From a checkpoint of a small mixture-of-experts model trained on Wikipedia.
Size: width 256, vocabulary 8192, 36M parameters.
Experts: 40 experts in each of 7 layers, 144 SwiGLU neurons an expert, a softmax router.
Training: 333M tokens, 5079 steps.
Below are experts of layer 2 (counted from 0) of a mixture-of-experts language model. Rows are named router (the router's row for the expert), gate (a neuron's input weights, with its number), up (a neuron's input weights, with its number), down (a neuron's output weights, with its number) and show model dimensions 0-255. Each number is 50 + 12 x the weight over its row's rms, rounded and kept within 0 to 99.
After each expert's rows: a language model's description of what the expert responds to; "comes after" lists some tokens at least twice as common just before its tokens as in all text. This comes from a sample of Wikipedia text that the model never trained on. Tokens count by the router's weight.

# expert 35
router:41 44 62 72 46 53 83 59 34 56 53 45 49 65 58 44 31 55 33 47 41 68 50 38 46 32 25 52 38 47 40 62 57 61 51 40 75 65 57 65 54 28 61 53 43 36 43 37 36 66 46 54 78 46 58 46 33 46 66 36 31 68 59 42 35 37 49 37 50 54 52 45 58 39 32 63 46 34 53 61 50 43 44 69 34 50 35 47 63 44 57 70 50 53 55 38 34 34 34 59 45 44 49 57 60 31 59 55 41 28 64 73 36 56 64 47 57 47 56 44 64 42 60 63 35 56 65 47 72 43 56 36 57 41 48 27 68 46 70 38 30 44 60 54 42 66 50 50 33 58 58 55 75 48 67 52 54 30 55 50 44 44 51 39 48 60 44 32 60 42 46 62 45 36 47 33 43 53 73 50 40 61 48 63 23 46 60 59 41 34 49 55 53 45 45 50 35 53 41 32 72 54 66 39 53 53 43 47 53 52 68 44 40 39 49 42 47 41 65 81 35 56 65 27 55 36 61 56 47 66 37 26 64 57 49 57 52 53 47 36 63 42 65 43 27 45 60 59 66 47 13 54 40 44 38 56
gate1:57 51 62 60 78 43 39 44 41 56 72 63 53 42 68 42 61 61 61 31 41 32 57 60 52 54 37 38 56 27 56 42 56 49 36 47 61 29 73 62 49 40 37 41 57 40 39 50 43 58 66 58 44 36 39 61 57 44 55 49 54 48 54 43 51 66 38 42 72 29 37 49 42 50 26 45 52 42 28 39 47 45 62 56 70 52 63 56 60 47 61 69 47 38 56 54 45 36 49 45 66 61 44 45 53 60 40 36 41 61 43 25 57 30 55 54 53 42 28 55 46 65 45 28 45 65 62 44 51 49 33 35 60 58 37 20 54 44 73 64 54 55 56 46 56 29 75 58 56 38 45 79 25 53 42 55 65 53 69 51 56 46 55 53 31 45 56 46 63 73 64 62 58 64 41 68 67 59 49 52 48 43 74 53 51 61 62 42 25 60 50 42 43 30 64 34 48 65 60 76 38 37 41 36 42 43 56 58 60 39 60 49 41 62 74 64 45 46 51 59 62 61 52 66 68 77 62 55 53 50 51 58 39 46 44 58 49 53 45 59 29 56 60 37 39 50 43 44 32 38 70 78 32 39 40 64
up1:40 37 65 49 45 40 65 30 46 74 29 46 54 42 56 34 46 46 32 37 47 45 58 59 63 48 45 50 60 66 75 35 49 31 47 56 53 42 45 56 53 42 68 57 43 35 52 57 54 50 66 55 70 54 51 76 67 45 51 46 34 43 52 44 34 34 41 64 50 50 36 49 36 38 42 62 25 45 69 57 45 34 56 39 35 32 63 37 76 37 72 75 50 57 51 33 42 47 39 34 50 55 48 56 50 41 54 41 55 52 57 53 53 46 32 60 40 32 57 51 62 58 52 58 24 50 34 28 38 52 51 48 58 61 42 34 60 54 34 47 54 48 45 79 53 68 46 36 48 44 59 68 78 37 65 53 66 49 43 40 44 46 37 38 29 59 55 56 42 52 42 60 64 57 35 43 42 56 55 44 34 46 43 42 33 63 51 39 38 73 61 44 33 50 47 60 56 56 57 53 50 53 75 33 62 76 53 58 59 27 64 29 42 71 28 55 48 56 62 78 54 56 58 60 57 63 33 43 55 63 42 32 44 80 29 57 59 48 52 63 43 42 72 54 57 38 75 48 55 43 73 52 40 62 57 56
down1:75 44 45 20 50 48 50 40 53 38 33 44 43 47 26 40 22 46 54 58 48 75 63 62 61 45 46 48 51 61 48 31 39 50 66 62 49 52 42 33 46 59 44 49 46 61 60 60 49 29 59 45 55 53 36 47 58 49 64 41 33 56 30 42 67 38 57 53 63 58 39 67 44 54 52 53 60 39 32 59 60 39 56 52 50 45 36 34 26 53 51 47 57 49 28 49 40 27 24 56 39 41 49 44 58 50 42 54 53 25 58 63 34 65 71 58 41 57 56 61 44 32 55 65 67 52 23 41 39 63 52 71 41 68 59 32 40 63 51 41 59 78 49 72 56 47 47 52 51 55 40 34 74 30 66 42 61 55 42 52 57 70 48 36 55 50 48 41 30 60 32 43 47 44 45 42 40 50 38 45 61 68 22 59 60 53 51 44 51 33 51 59 38 61 50 54 30 30 47 35 63 72 45 60 30 46 58 53 49 65 32 38 46 56 43 53 59 38 58 63 53 52 50 48 49 28 47 48 47 48 54 64 14 66 34 41 45 47 55 52 56 54 46 54 37 45 57 25 61 64 55 36 66 87 61 47
What it handles: Function words after a preposition or verb, chiefly the, to, was, is, his, their, as in selected to and of the.
comes after: " of", " in", " to", " and", " for", " on"

# expert 29
router:44 55 34 76 48 40 49 44 39 49 43 56 65 30 52 62 66 50 52 33 36 46 55 42 53 44 58 55 60 55 75 51 36 72 57 51 43 64 63 38 40 52 36 48 60 46 52 69 61 47 62 41 43 68 47 47 59 68 39 58 53 23 37 48 38 59 55 65 47 60 38 37 52 55 66 35 44 37 45 41 47 37 56 76 48 64 43 48 53 66 60 64 65 54 50 59 69 43 38 60 53 47 52 44 70 31 32 36 57 52 46 51 81 65 39 56 60 53 69 45 68 65 38 65 40 30 63 40 44 74 54 54 48 51 47 37 25 44 50 32 55 52 53 42 38 42 23 28 46 36 55 45 34 69 29 34 61 72 25 42 47 71 65 41 72 42 42 48 30 50 38 49 39 68 38 48 47 46 64 40 53 63 54 64 53 52 29 56 50 59 70 33 46 49 46 48 51 40 54 51 43 36 45 54 48 31 34 41 68 67 74 48 47 46 52 37 38 68 60 39 58 48 34 40 43 37 38 37 46 42 31 49 53 31 26 61 59 65 40 28 53 36 46 51 65 32 59 54 57 44 59 56 47 79 57 57
gate1:62 59 37 68 68 39 47 70 63 40 26 42 49 64 53 48 52 46 50 65 38 45 39 48 53 77 60 49 50 44 28 38 26 43 53 32 50 61 53 53 37 37 52 59 39 55 47 55 35 32 61 46 41 39 40 71 63 30 33 37 50 45 49 53 53 58 66 50 55 43 53 51 50 67 30 39 31 66 55 50 45 66 33 47 59 54 46 61 57 54 45 65 57 50 51 35 68 60 46 48 35 47 51 63 46 77 50 41 44 28 53 31 64 51 50 64 71 40 56 52 60 26 67 46 58 56 37 30 55 62 23 73 35 58 25 54 64 52 41 46 51 44 36 62 51 57 39 70 31 37 50 50 81 66 36 55 27 46 70 64 45 46 69 52 61 34 57 44 62 52 66 31 27 52 51 59 46 52 56 53 20 43 47 33 69 47 26 53 62 34 40 41 58 57 56 48 43 55 56 34 66 47 37 64 55 58 64 52 46 59 47 56 32 82 63 40 48 48 61 49 51 38 52 52 33 73 57 57 51 55 36 34 77 41 45 55 53 39 54 52 49 50 32 53 73 47 57 47 57 51 49 47 29 55 37 37
up1:44 25 47 51 57 42 74 32 53 55 88 59 47 51 59 59 39 46 30 56 47 60 47 30 53 53 62 49 53 40 45 43 43 41 59 78 48 59 48 52 57 64 38 37 51 36 57 30 59 42 28 50 45 68 68 44 30 45 69 42 51 49 45 39 42 41 50 61 48 47 56 57 49 69 66 60 71 58 69 50 60 52 45 53 49 57 52 48 57 35 48 31 45 67 52 60 49 37 57 52 44 39 36 46 28 44 45 39 69 47 37 55 61 60 75 54 44 43 52 49 54 35 49 59 51 63 53 64 49 49 60 37 65 38 54 71 17 58 36 53 53 53 54 27 48 63 52 40 63 47 48 64 46 56 43 56 62 59 33 30 47 70 49 42 36 55 75 41 55 72 27 68 53 59 38 42 54 56 65 75 43 54 54 36 38 43 63 74 47 64 76 73 33 58 55 37 56 38 40 58 39 56 78 33 66 37 30 36 37 46 46 57 52 30 59 59 64 33 34 79 37 72 42 39 49 44 47 52 55 50 58 58 45 56 46 40 74 42 43 35 53 25 51 64 57 54 44 42 27 56 50 39 64 53 46 44
down1:53 39 56 53 65 56 56 52 57 39 57 40 31 63 43 41 50 45 49 53 53 30 58 58 54 60 42 59 39 45 57 33 63 42 49 58 44 49 44 32 47 22 51 54 72 34 70 33 45 51 29 35 50 47 45 63 26 68 64 65 51 34 39 32 51 56 53 43 36 48 34 73 39 40 45 39 73 45 57 46 87 58 38 37 43 41 36 30 65 53 64 45 27 43 65 43 30 42 45 63 80 36 34 53 39 71 68 52 50 65 37 36 48 57 47 44 29 26 64 56 64 62 38 51 38 66 50 72 47 62 59 52 62 42 46 53 65 54 51 29 47 42 58 64 51 61 47 65 60 51 42 44 42 62 39 79 55 62 53 24 48 45 52 67 52 27 53 56 51 57 58 57 59 50 77 50 59 45 41 61 71 54 58 62 36 30 67 67 47 57 38 32 41 51 42 32 42 70 55 48 46 38 31 48 55 51 42 37 39 43 70 49 67 51 48 44 63 41 60 46 41 30 58 40 47 45 37 56 28 44 51 53 33 52 48 46 55 55 69 56 54 43 30 39 44 39 31 44 38 45 42 44 74 45 56 69
What it handles: LaTeX braces, subscripts and signs in formulas, coordinate separators, and nouns like game, record, World, School, State, program.
comes after: " |", " the", " /", " a", " World", " The"

# expert 22
router:65 57 45 64 47 56 44 53 34 56 31 62 62 54 47 53 64 34 33 48 11 58 27 76 34 55 44 42 70 60 54 53 63 59 58 28 40 52 35 43 61 38 58 59 53 62 60 47 38 31 28 35 61 55 60 62 49 62 56 56 59 37 66 52 50 51 73 59 21 55 43 56 41 75 68 44 38 59 60 47 43 81 38 64 65 33 56 70 58 44 48 44 35 55 43 66 54 48 54 40 40 62 48 58 58 58 58 53 53 66 37 69 50 60 69 48 52 41 02 68 64 47 50 58 72 47 67 40 54 55 47 56 64 41 35 55 51 70 54 63 52 34 59 49 60 35 44 36 41 52 52 39 49 57 55 42 67 53 70 41 31 57 38 53 41 52 39 41 46 34 37 50 57 53 63 45 42 53 48 56 58 42 48 36 62 39 60 63 41 55 62 53 71 29 47 37 51 57 36 37 41 45 52 59 32 62 52 34 48 56 41 38 44 56 24 55 62 44 59 32 52 50 60 59 46 50 33 43 50 65 67 38 49 62 51 41 63 32 68 62 64 43 51 56 32 29 51 54 62 56 57 67 26 49 62 39
gate1:73 29 52 56 47 51 55 68 41 74 38 42 46 50 50 43 86 55 43 55 38 37 21 55 63 62 61 41 58 48 30 28 23 55 49 41 53 27 46 65 41 47 43 61 63 48 60 73 54 56 59 61 42 49 43 36 31 65 70 41 62 47 46 39 41 56 51 37 32 28 48 48 49 41 48 42 58 35 47 36 40 57 50 58 66 33 54 40 29 59 55 52 57 47 46 52 32 48 52 52 49 60 63 42 49 49 30 56 39 46 46 69 51 41 54 47 56 66 47 48 51 52 42 76 39 59 54 33 63 54 61 51 56 54 51 53 41 29 62 36 44 28 66 42 63 48 54 72 72 47 63 59 54 18 67 53 53 42 52 35 61 27 44 34 35 46 53 64 33 59 49 58 40 50 33 38 41 71 75 40 44 37 36 75 38 61 48 44 38 54 46 49 37 73 43 79 55 65 32 59 70 33 48 35 45 57 39 54 43 45 50 45 38 61 38 53 61 48 48 55 62 71 44 75 56 56 38 52 48 60 52 51 49 57 54 39 59 66 35 58 60 45 46 39 54 42 51 35 40 52 83 70 59 50 34 37
up1:06 75 55 44 54 62 52 30 47 38 41 55 56 60 54 38 44 39 54 53 53 44 47 51 37 57 39 62 25 45 71 56 65 43 44 50 59 55 30 37 45 55 72 41 44 35 39 57 46 28 51 53 48 47 48 48 89 49 48 51 56 71 65 44 52 40 54 47 61 85 43 40 41 75 49 39 40 45 32 53 43 48 47 65 37 49 45 35 53 44 33 48 34 66 58 47 36 41 47 49 53 37 43 40 47 55 76 51 51 41 20 24 46 55 52 70 63 49 53 38 35 42 41 52 60 48 31 94 58 36 50 46 47 45 50 44 42 65 43 41 39 52 47 61 52 51 45 61 47 57 45 57 44 55 52 52 37 64 41 53 48 73 53 54 41 69 37 59 35 29 35 42 46 87 48 51 64 40 39 48 41 55 41 17 44 22 73 62 53 63 58 54 26 49 49 47 47 37 60 62 39 48 48 51 47 40 55 56 80 42 48 48 57 53 50 43 75 63 53 48 51 49 61 54 36 42 53 44 65 20 42 61 49 41 48 56 40 49 50 41 44 46 46 56 47 41 63 60 42 43 29 45 42 49 44 66
down1:64 34 52 56 64 61 46 62 69 49 50 45 55 53 38 38 52 35 47 71 37 64 39 55 34 42 58 62 50 60 70 56 55 49 71 48 64 48 40 74 54 70 40 31 38 60 50 56 46 68 59 48 59 37 77 51 40 49 40 51 73 63 49 72 51 52 42 24 55 46 63 60 55 57 57 48 37 27 60 52 36 53 68 62 47 46 62 37 64 51 78 52 65 50 51 54 49 38 44 51 37 51 64 76 49 42 52 65 41 32 46 71 47 41 58 59 56 45 26 49 32 33 31 47 38 39 44 59 62 53 60 76 35 46 46 60 61 54 36 32 56 47 58 61 37 54 46 27 50 42 29 77 49 64 40 40 64 46 44 58 26 41 41 66 42 47 22 62 34 43 66 31 56 55 75 67 76 45 58 38 55 44 42 70 58 41 66 59 54 50 54 50 28 31 57 36 55 64 50 62 61 47 72 51 41 56 54 48 37 52 53 44 35 54 60 36 42 38 51 57 75 65 37 45 53 33 28 42 51 50 41 65 71 56 64 41 51 65 49 60 34 45 53 54 62 35 55 57 64 56 47 48 30 56 44 52
What it handles: Line breaks after sentences and table rows, section heading markers like == and ===, and sentence-opening The or His.
comes after: "\n", ".", " |", ")", "==", " =="

# expert 38
router:40 62 60 43 68 60 56 44 50 60 47 52 61 45 38 42 55 64 46 45 54 60 30 57 64 47 52 31 67 47 49 71 50 59 63 58 58 33 37 21 69 68 50 51 59 54 43 44 50 51 54 35 68 31 60 64 59 70 54 55 19 49 33 41 46 55 40 48 66 56 55 38 28 36 53 42 55 62 46 48 55 50 64 40 44 61 30 42 62 63 50 49 47 55 38 48 68 37 64 54 48 64 35 55 56 53 36 48 44 48 43 47 45 34 42 39 38 66 57 38 54 33 63 40 39 32 52 44 68 61 49 49 51 73 79 32 58 39 35 64 49 81 54 23 59 64 55 34 52 49 44 44 29 56 49 51 50 53 64 29 51 52 29 70 71 48 58 45 59 35 41 64 63 43 66 44 71 45 41 42 50 37 40 45 42 46 61 54 69 59 64 64 74 51 56 45 21 42 52 43 50 59 63 39 45 53 56 84 54 73 55 50 47 54 50 23 62 36 52 53 62 56 56 45 65 16 51 62 41 44 39 57 32 65 28 41 45 45 70 52 47 43 69 41 49 53 47 37 31 52 29 32 43 58 52 63
gate2:47 34 45 53 44 42 66 22 58 56 53 33 59 54 59 37 37 51 41 46 73 49 36 36 53 43 45 57 35 50 64 68 34 63 66 66 47 77 55 64 53 67 52 46 32 52 65 64 55 57 47 62 68 54 32 45 44 47 45 48 65 67 54 45 37 58 35 45 25 50 32 77 53 44 52 62 36 51 44 45 48 77 64 54 48 50 45 53 50 59 40 58 58 48 37 44 65 59 51 29 43 45 47 65 61 42 68 55 39 64 50 65 67 38 65 40 42 43 64 43 43 43 29 42 61 45 29 67 46 85 61 70 35 70 53 48 41 69 65 60 39 53 46 60 83 43 40 37 66 37 49 57 63 39 59 48 75 54 33 48 39 69 60 45 40 42 31 48 37 57 40 56 52 60 50 57 37 46 52 52 61 50 67 49 53 67 54 36 58 57 65 45 61 60 41 56 44 65 40 56 54 68 49 78 41 68 50 53 78 44 56 56 56 41 44 55 52 46 35 49 54 34 51 49 35 49 37 58 43 64 51 33 30 24 57 20 46 40 45 46 54 34 44 78 62 57 54 50 63 37 51 37 53 44 57 77
up2:55 56 53 48 48 47 42 43 47 60 72 63 45 63 71 65 63 67 81 34 49 37 51 53 64 69 69 53 49 53 64 56 38 52 44 46 66 45 54 51 52 61 66 54 39 30 73 72 38 44 68 66 61 61 50 55 51 50 30 52 47 53 67 53 39 46 31 79 54 25 37 74 53 53 13 49 56 65 53 39 45 60 41 72 51 67 58 50 51 56 50 50 36 39 47 42 62 46 86 28 63 53 42 59 60 36 63 53 53 51 55 64 54 67 46 54 65 42 60 63 51 54 27 46 65 55 41 46 59 46 30 15 55 65 54 38 71 49 40 54 49 59 58 59 58 40 46 60 42 60 45 75 53 45 51 37 52 60 32 50 52 64 68 60 60 40 18 35 51 52 54 57 46 58 53 57 50 49 56 49 47 63 85 62 42 60 58 50 53 41 64 44 48 44 58 48 43 46 45 57 45 56 56 55 54 50 54 37 65 51 74 49 39 48 54 63 25 52 52 40 52 26 60 72 52 25 49 46 50 67 39 38 64 39 44 61 44 34 48 43 45 64 62 32 46 54 58 54 62 27 34 63 54 33 44 65
down2:72 42 59 43 47 52 72 52 57 49 48 56 39 52 26 40 57 52 56 55 49 47 63 78 48 50 51 68 55 34 48 67 67 55 58 19 26 54 65 34 51 39 27 32 37 80 55 49 68 48 33 48 58 73 52 42 53 55 51 28 66 37 66 39 43 55 74 38 46 45 60 54 47 45 59 46 40 42 38 37 46 59 43 42 52 46 53 58 40 63 45 40 60 48 54 50 56 46 55 39 25 47 59 57 49 64 84 40 51 39 31 57 37 42 46 33 41 42 57 51 50 35 56 42 29 43 45 46 39 55 58 75 36 51 39 44 66 50 67 45 48 47 64 62 47 55 73 44 50 55 48 44 19 64 59 55 57 51 48 67 43 46 48 48 27 66 50 42 49 47 58 36 58 40 59 40 61 48 40 64 42 19 69 48 49 53 48 64 45 44 59 54 50 55 44 54 39 58 47 57 44 65 46 40 40 89 53 49 53 74 51 35 56 55 67 33 45 24 50 54 65 54 41 55 41 39 62 40 40 29 43 46 74 35 43 41 65 28 51 42 64 29 35 69 30 60 54 46 64 44 35 58 37 42 75 48
What it handles: Colons after infobox field names, hyphens starting list lines, and line breaks in cast or species lists, like "Country:" or "- Pradeep Kumar".
comes after: "\n", "-", ")", " =", " Born", " Country"

# expert 28
router:54 58 32 69 48 44 42 39 53 57 51 64 64 47 57 45 57 58 52 77 60 60 66 50 60 51 49 64 51 47 52 36 46 58 46 35 30 43 52 60 67 66 40 48 29 43 67 48 73 33 63 38 45 66 48 46 54 47 46 59 38 25 71 37 73 33 45 75 42 30 61 46 63 37 48 36 58 47 33 57 40 39 41 60 73 45 25 73 47 52 48 52 56 41 69 53 50 78 31 56 43 52 56 34 47 65 45 54 47 70 66 32 40 61 48 52 28 37 35 40 67 58 56 45 48 43 54 59 60 52 60 37 53 62 41 53 59 59 45 58 40 47 71 76 38 60 48 67 50 55 46 60 32 55 48 71 59 53 35 66 70 58 47 53 49 52 72 49 41 50 72 49 59 64 55 50 44 42 54 53 45 70 71 46 53 32 70 67 47 52 31 45 30 62 38 42 40 42 52 24 25 48 56 62 26 42 53 46 68 59 53 54 49 59 63 54 35 59 41 68 53 58 36 51 50 49 42 45 56 36 40 75 62 38 53 53 45 43 68 58 44 51 39 49 41 61 51 49 14 65 61 49 35 27 30 59
gate2:38 30 58 71 61 52 34 44 41 59 78 51 48 76 49 54 47 74 36 54 47 39 55 45 46 57 54 47 58 43 76 43 45 74 44 58 57 42 44 43 44 69 53 41 20 25 61 43 51 54 39 58 50 56 57 32 55 55 34 44 60 31 60 66 70 41 65 74 43 42 38 46 43 57 47 50 31 73 31 75 66 45 54 37 47 56 45 59 62 54 49 57 42 56 51 62 52 36 29 45 58 65 54 49 44 34 52 73 58 46 36 54 40 52 32 60 60 31 63 54 57 17 38 59 37 59 50 50 49 64 62 45 46 60 38 41 35 57 36 27 32 65 66 68 49 50 56 49 52 27 58 47 61 45 52 51 56 39 45 45 64 40 32 55 40 40 60 45 25 54 50 50 57 59 52 37 39 72 63 46 81 51 64 58 59 44 54 41 45 35 37 52 58 40 42 55 41 64 53 34 41 52 56 68 75 49 51 63 80 53 40 61 21 52 49 53 31 63 65 54 37 66 40 65 47 56 43 40 26 37 39 59 58 41 50 50 68 38 49 43 47 54 55 37 77 47 71 44 42 45 53 57 57 42 56 58
up2:60 41 47 31 47 56 46 69 59 52 36 33 34 64 45 38 60 09 51 52 66 37 39 52 50 65 55 38 44 44 39 66 54 66 50 17 56 54 51 61 53 17 35 51 69 50 43 64 42 50 49 31 44 46 52 63 25 59 52 42 54 45 44 46 64 55 24 30 53 42 51 32 46 45 71 56 46 46 56 41 48 56 42 27 58 47 59 49 25 24 39 59 55 41 58 54 53 60 50 32 31 45 51 55 48 44 52 45 58 45 46 51 48 40 54 33 53 52 54 59 61 66 49 50 67 74 39 38 56 46 49 62 57 53 49 63 43 45 44 41 51 45 49 32 23 68 66 43 45 59 34 36 52 49 28 57 42 33 39 53 36 58 60 43 41 58 36 53 57 55 42 34 47 42 27 54 35 40 54 36 44 11 45 48 59 42 26 56 57 40 49 60 36 52 64 47 65 83 52 71 40 31 54 59 56 61 69 30 45 36 44 29 59 39 45 38 49 45 55 49 66 47 30 53 46 39 58 56 58 63 61 47 46 50 36 45 44 40 32 61 43 48 46 59 50 32 40 51 72 43 28 27 53 60 59 25
down2:36 51 48 20 45 25 54 42 58 64 45 88 62 47 33 44 64 58 49 53 49 65 73 53 54 47 43 19 64 40 57 50 63 34 60 32 44 27 62 56 31 40 42 56 41 35 49 45 54 50 55 61 55 56 56 33 57 44 51 30 60 51 38 60 63 31 41 56 53 50 51 42 55 46 43 53 69 53 44 63 36 48 51 50 37 40 58 37 50 37 58 49 54 45 46 43 84 70 44 56 54 67 24 48 37 38 53 63 58 51 38 67 48 52 49 33 62 32 56 80 75 56 70 57 61 66 63 48 35 58 30 67 36 54 38 52 54 36 43 40 51 59 30 39 43 44 36 48 50 54 61 52 64 72 70 61 53 41 45 45 59 40 67 49 37 41 08 69 44 47 46 60 50 40 47 44 61 43 47 61 51 37 52 57 47 58 53 35 59 50 61 52 53 35 50 42 38 67 52 62 56 41 55 44 52 66 48 59 42 49 49 52 59 50 41 64 48 58 22 52 69 68 44 59 54 44 52 67 17 36 33 55 61 50 21 52 34 56 57 41 67 36 43 60 45 54 47 59 39 56 57 24 32 47 40 43
What it handles: Nouns and quantifiers after numbers or articles, such as %, years, hours, km, people, other, most, round, government.
comes after: " the", " a", " of", " and", " The", " two"

# expert 33
router:69 61 55 66 61 64 51 68 36 33 44 42 55 68 46 07 59 54 59 49 58 56 57 38 29 45 42 44 51 47 57 36 45 36 35 50 47 51 56 21 69 64 37 48 69 40 50 58 91 47 43 56 58 67 47 30 48 55 61 53 32 56 31 59 46 32 61 63 72 33 42 46 75 58 63 51 45 60 47 46 44 56 59 43 68 82 57 33 58 71 34 37 49 64 40 64 53 58 32 31 53 43 41 50 46 52 35 46 51 63 43 44 54 46 46 12 52 40 53 75 46 49 68 59 55 54 50 51 31 54 66 51 52 50 43 39 43 60 44 34 43 55 58 40 59 35 57 49 57 43 56 48 65 33 35 65 53 45 49 44 60 62 40 69 59 54 77 59 51 70 55 49 35 55 55 65 76 60 31 62 52 35 41 57 45 55 36 41 47 47 46 43 63 15 40 50 50 44 49 48 41 73 47 54 67 35 67 37 40 51 42 38 64 52 36 54 66 47 45 70 67 50 45 57 47 39 58 48 61 44 60 32 38 46 45 39 41 54 49 37 45 56 48 48 56 27 57 72 50 53 55 47 45 61 44 50
gate2:33 51 42 76 48 49 53 67 36 55 33 40 54 38 54 44 54 67 61 47 51 38 48 57 71 60 19 29 39 55 48 50 51 47 67 43 60 59 42 39 52 54 48 46 48 49 49 55 69 67 54 49 47 54 41 42 53 47 45 59 22 67 34 60 43 50 64 41 50 60 44 41 47 83 66 66 48 50 60 38 45 50 38 59 65 53 25 41 55 43 54 60 50 60 68 41 42 44 37 56 57 57 57 45 48 39 61 42 43 62 48 56 63 34 56 54 52 36 47 61 61 37 54 45 47 57 53 46 31 44 31 46 45 61 48 26 29 44 45 40 26 36 57 66 51 45 43 22 39 44 36 47 54 47 63 35 53 28 63 57 39 25 40 66 49 44 43 49 51 36 38 44 44 47 56 53 39 56 41 11 65 42 55 63 48 46 65 20 46 62 58 61 67 29 47 41 42 45 63 32 48 32 61 63 49 51 39 43 74 63 27 58 41 48 46 61 56 66 49 56 39 48 43 49 52 53 33 76 68 50 36 53 61 32 36 17 80 62 19 55 50 35 60 46 43 45 54 26 54 48 53 38 72 44 38 53
up2:49 50 46 73 48 46 51 70 32 50 39 30 61 45 46 20 62 33 39 53 50 32 31 58 56 41 28 44 57 47 61 45 38 60 52 70 50 68 29 56 53 49 44 60 53 43 35 57 57 42 37 43 42 60 41 51 34 66 51 28 40 55 41 57 48 49 39 53 61 46 46 48 41 60 50 39 70 32 71 44 44 36 51 34 49 43 50 37 56 61 38 60 44 67 73 39 45 31 27 42 40 73 61 46 44 36 49 36 56 58 34 48 48 47 20 48 35 59 62 44 49 34 39 50 50 60 54 53 43 61 56 35 54 48 21 28 37 64 28 33 41 30 56 52 47 40 37 52 45 30 62 46 48 70 39 42 45 57 55 51 55 37 54 51 50 57 63 51 53 43 46 40 47 85 40 41 37 69 43 51 54 29 59 61 58 41 42 47 37 65 19 45 38 54 50 52 67 62 69 49 46 51 48 52 53 46 40 43 69 56 30 34 36 55 57 72 59 62 44 57 43 59 52 43 21 47 43 23 52 57 34 36 50 69 36 61 58 55 05 50 44 79 46 43 44 50 62 56 52 59 56 49 59 49 46 61
down2:59 36 48 45 37 50 39 47 39 46 47 70 52 72 49 79 70 65 54 45 45 73 54 59 54 64 61 57 78 45 49 40 20 26 50 36 35 42 48 58 48 48 56 62 58 41 53 58 41 57 57 29 52 37 41 30 48 28 56 45 57 35 51 58 36 37 55 53 48 56 45 56 47 41 45 33 34 53 37 63 43 52 65 63 39 20 58 49 47 68 57 68 44 56 40 66 24 66 49 34 48 45 56 49 73 38 65 61 42 33 47 45 64 59 42 39 49 49 57 52 51 56 51 41 34 42 56 45 63 57 27 66 54 59 36 22 54 68 55 55 84 47 70 62 62 39 31 57 29 41 49 52 46 50 38 49 65 73 56 50 24 47 61 57 46 45 69 52 66 63 37 34 63 58 65 19 48 42 62 34 50 38 58 35 48 33 41 30 41 44 61 53 57 36 53 64 53 43 70 49 40 37 64 41 58 41 32 39 45 62 49 49 69 56 47 44 65 26 58 51 56 40 65 43 53 58 58 37 57 57 60 53 34 46 66 47 76 44 45 33 55 40 54 68 38 52 29 51 66 58 47 53 41 51 43 47
What it handles: Nouns after the, a or his and noun-forming endings, such as project, development, part, role, work, -ment, -ent, -ant.
comes after: " the", " a", " his", " and", " The", " their"